From a checkpoint of a small mixture-of-experts model trained on Wikipedia.
Size: 11 layers, width 320, 45.9M parameters.
Experts: 32 experts in each of 10 layers, 2 picks a token.
Training: a variant of Muon for the experts, 4996 steps.
Below are experts of layer 5 (counted from 0) of a mixture-of-experts language model. Rows are named gate (a neuron's input weights, with its number), up (a neuron's input weights, with its number) and show model dimensions 160-319. Each number is 500 + 40 x the weight over its row's rms, rounded and kept within 0 to 999. Numbers have three digits each.
Before each expert's rows: "mostly gets" lists some tokens that are sent to it at least half of the time. This comes from a sample of Wikipedia text that the model never trained on.

# expert 12
mostly gets: "\"", ").", "\".", "\",", "ing.", "\" |"
gate0:550556512554558544500505526477504523441567508451390483472539492441500546449433506441548482461514514491515490510462460563468477504449522528433488514538494518513432566486478509496453504566466470462541472528543515484480481463525507513442440481582486510512475478654497540493431597490528538557429471452523502445513508487490511436448518476489484500489523541494504529542533523543523472437501479525557530484522501489507507528479406515464505526461490549532436446553460401485419491500463517
up0:495538520480516467513508471454404520516494541490541512438545490480529486539433464553518488446423515497496420493474525436483507405575506500509480479486420476528475520498394486469496538524484486421455491494472515503493530483486484539528485478474487524495426512439533508568459548580478505507495427486464471458443563462543528464532480520511506479513549511498562533476560530473444430508476456499526469512513538406505516524513484506562429485462556499503478505501378401426439522430468485
gate1:484407518418566477549498564553506481531479548450497515501486491459519508484481429510567554499505571548513549548446544494477440479481528505489493487500520506430459434518556507509534517465433491481501502461483540460517564475426551514446508490554492512584520490491478513515409470566449483491452532545509496481459501491516548542496497463513458437484405468468428506439506450495518438511495560463415578519450561463516516592450487525456449481446580516470533522507532530544485463515511525
up1:528535408544421557528458539540505458504420521486476481404511481433505463474465473474567478494499492521487498481480500534511430491468490544519419494530532502468481504509534511470497452599508584572453424551493539540576576580535487440496523507487533482511547476492526529489490516527506535483513409488534454484565463476474498562431499462471430514567450437453482516419521464546469526537444507548468458486517528435455466537503526505440503462496560492480483535515530523467483506466482488
gate2:531513540447474529470537508494509545587461492449579521510553515561546581470516452488547467493454522501509503520448515511446473448486470485553447496487451511554596432508443441492416463475449544444503483571523524461570453529502473481538459467543488498524490443424479465470535535428475505538493499526544483511513485498424533512533437539499517527493520501501523510502429472468421511491516510530524512469487523446465527488464512519512478556554517430464457408509481545532506484516529537
up2:489561496533477542539465443478476515507477478524488467504505464479506598498507521472544467481454425497541545527492556531539464396491417478506573522629553493547487552497510596514511487503460501479506559395536500524512446486471511468534486487581499472451501474478483499507550442517420542417422502499459529483549468533429501485522420504511490498470524475540481514415458479443557527563478482557510493508513552464483510497564463533465574444569481509425495464509445512535542483463491520
gate3:483435511546515423502459545497511487477481436559491511544496523504522573528535563447490485516520482480507513448458604483438496515536479502495490501526503536516478510416418490475445479487511452396472454424491404433447475522486556438436538489458512526501474445522480492516476519504476481487460513579473464504409567563516467462550537536450443531527498506452491444450510464569501453487520509464505486567501515490491494527503437517481495469534515554578529564595569509556483476478484478
up3:431452467508522504498478566532546497522505452523477479493469462473491509509514571504480489525512543541485430511484487543516557572511425500509462496493484501537437606531498513502435478532483499498512467521452568487490482495487528472499531490527501516458461488508509548462496470504492531502481532551471493351493519480492575566416488531426509518473542493552558405523489487487523475509518456488495481557495448503575474531473490484500470545542432465471518492527489548526563443499484548
gate4:520513506511457508490522493510490491495543518524489524564491508369478560421503455472521527516520571484503534536499488483566448545486526462488480486449468517492522599514453458529455482500570460444460534488520524590547480542503533534545473498553512527508563447524513541470528499558498508501514486531602559458511534532514533542515508517471479450527483473467497590441537525491526484433465485484417460432542476478559430429484470444414521509445466470455480518491495496444448529538479530
up4:449523567468462479502529480473411475566477434489446557499509482520445482529473533470496510566475470551497530478487491506478491478455526503498479517537495480539552465505535456557467498508490503512489383566595543444531496515500462509520510514405480546491486554427501502512531576500489486502496526523504517493436472441508497559507529561635526493504447464524423418434523508453476471494484498494443503471480529424459532438494487548442512456566568550468517527502465531496485436517412473
gate5:507526480546546531465457496479515524446493412459518438495498523462462538597510552496519468571432439503442486517561488526445591516557518525459435525502371545511514535541567491547456495458572541502483592453414500559479465530419556475575537534440494538510485486456507524517552500540497567517559494494506540477558431474483471570502456479461495509456494484466531484460513463551508512461415515499530458512455516431498413508460579562464538488513537501385444405518492565445496570421511463
up5:524519504572459480497497538527507542468445509494474533567518466496503495572472509515513516485546415497560470517439509519463508404508537479530512483515478529636534495492529576548423441557529508495508480491529550489534496513507553544482498523496439496499495569546490549457540393498545492450509442539460442450502594480552505431484481443440521460511501512492514446500452475515504411489432515503429496490504508484452451569443545462542495445499486482567474371528480548441498508502490463
gate6:455531538510493499525490505454517523523454533506482481472405547448540499516446435462566496458498460493503457444514442508482494495512496477400453487484476513540576533482537508525452477490502495498507481505479546473543452506517469575498447433466551553490530432500497472392526469523495552397471536480513473519505442527481496476588495525561547548470524576542452535504547458501441501469493499526529510541433502518505540449482569520438502499587528512510569538490575505531504546484517463
up6:495501540537486495428506471511519552461512456484458559431454410449533416559443511479515465518504514548413468502494521453463459549522517531449389498547556476521554546506531536489467475485526513430455470454458483575492558474531557509470417509539478441485386469575528493483472460511492560469488537510555495521460523503494379560544477508566528494502469514435498490484473451497563489494493470517492467503440494440456546501530498502474482422501459461523448451479512496474471488498464463
gate7:461505530581404561498491434530453460467531479522458504536542529433505497554484479489508405537490482519496572539513462501423517500443486468523534551445476470531530486528476527457508459460487532465507502481547437617469484548487499484445541463461455474572529576403451523515544394487479509493450519499570447507550500510477491476471455529485540480522594495418491558505485506591555542483585520521470514527489507514440452473516500464491463557506440498497575543478510511526537596460516474
up7:638447496515449525504463468505530483506494481490480495551537505512481427494499560524446501514494524512505525543544530476474474524485571485457485580516435490444500434462472438497507494465402492506471564551495536460442460491502424516453524491516517511541453572439480468501502490437474506492430566499486507485517541481457490554473523538448477448494481541558538512561500445409496421540517521512485497521443549459520476472456492497527500487438552534501540484460430574530535449516443553
gate8:526402542476566511452457524534529479459457567476433555436487481607496493526468552541524484514494494519517558528510448566445530553471524475551495559484573470492472537509528370491550433480526451507524504545515525539455518518505476475465453562536483470612493539537440576548516469500463532498451584455534506512507514522498471389468543502468501515485501518503518501461518422518451510539508518551432542532481489499440549554450476533483505495519526491563591399512492563477491447556485496
up8:535522553532527489498523504552537494505506443402494484496553458480526486440568449483538474512564403444503558457503466535471513499538431516487507530511457481492521547469435480474556526463473440565513482463540464482515530492507522645512505508489511532513469522520472555516538464472458428453537525475473491559532506465442548433494421504505554483518461433459499520431397539474487610439535479472454550441523532545427492528581505570577512516497508457402545522577496514495488456482491529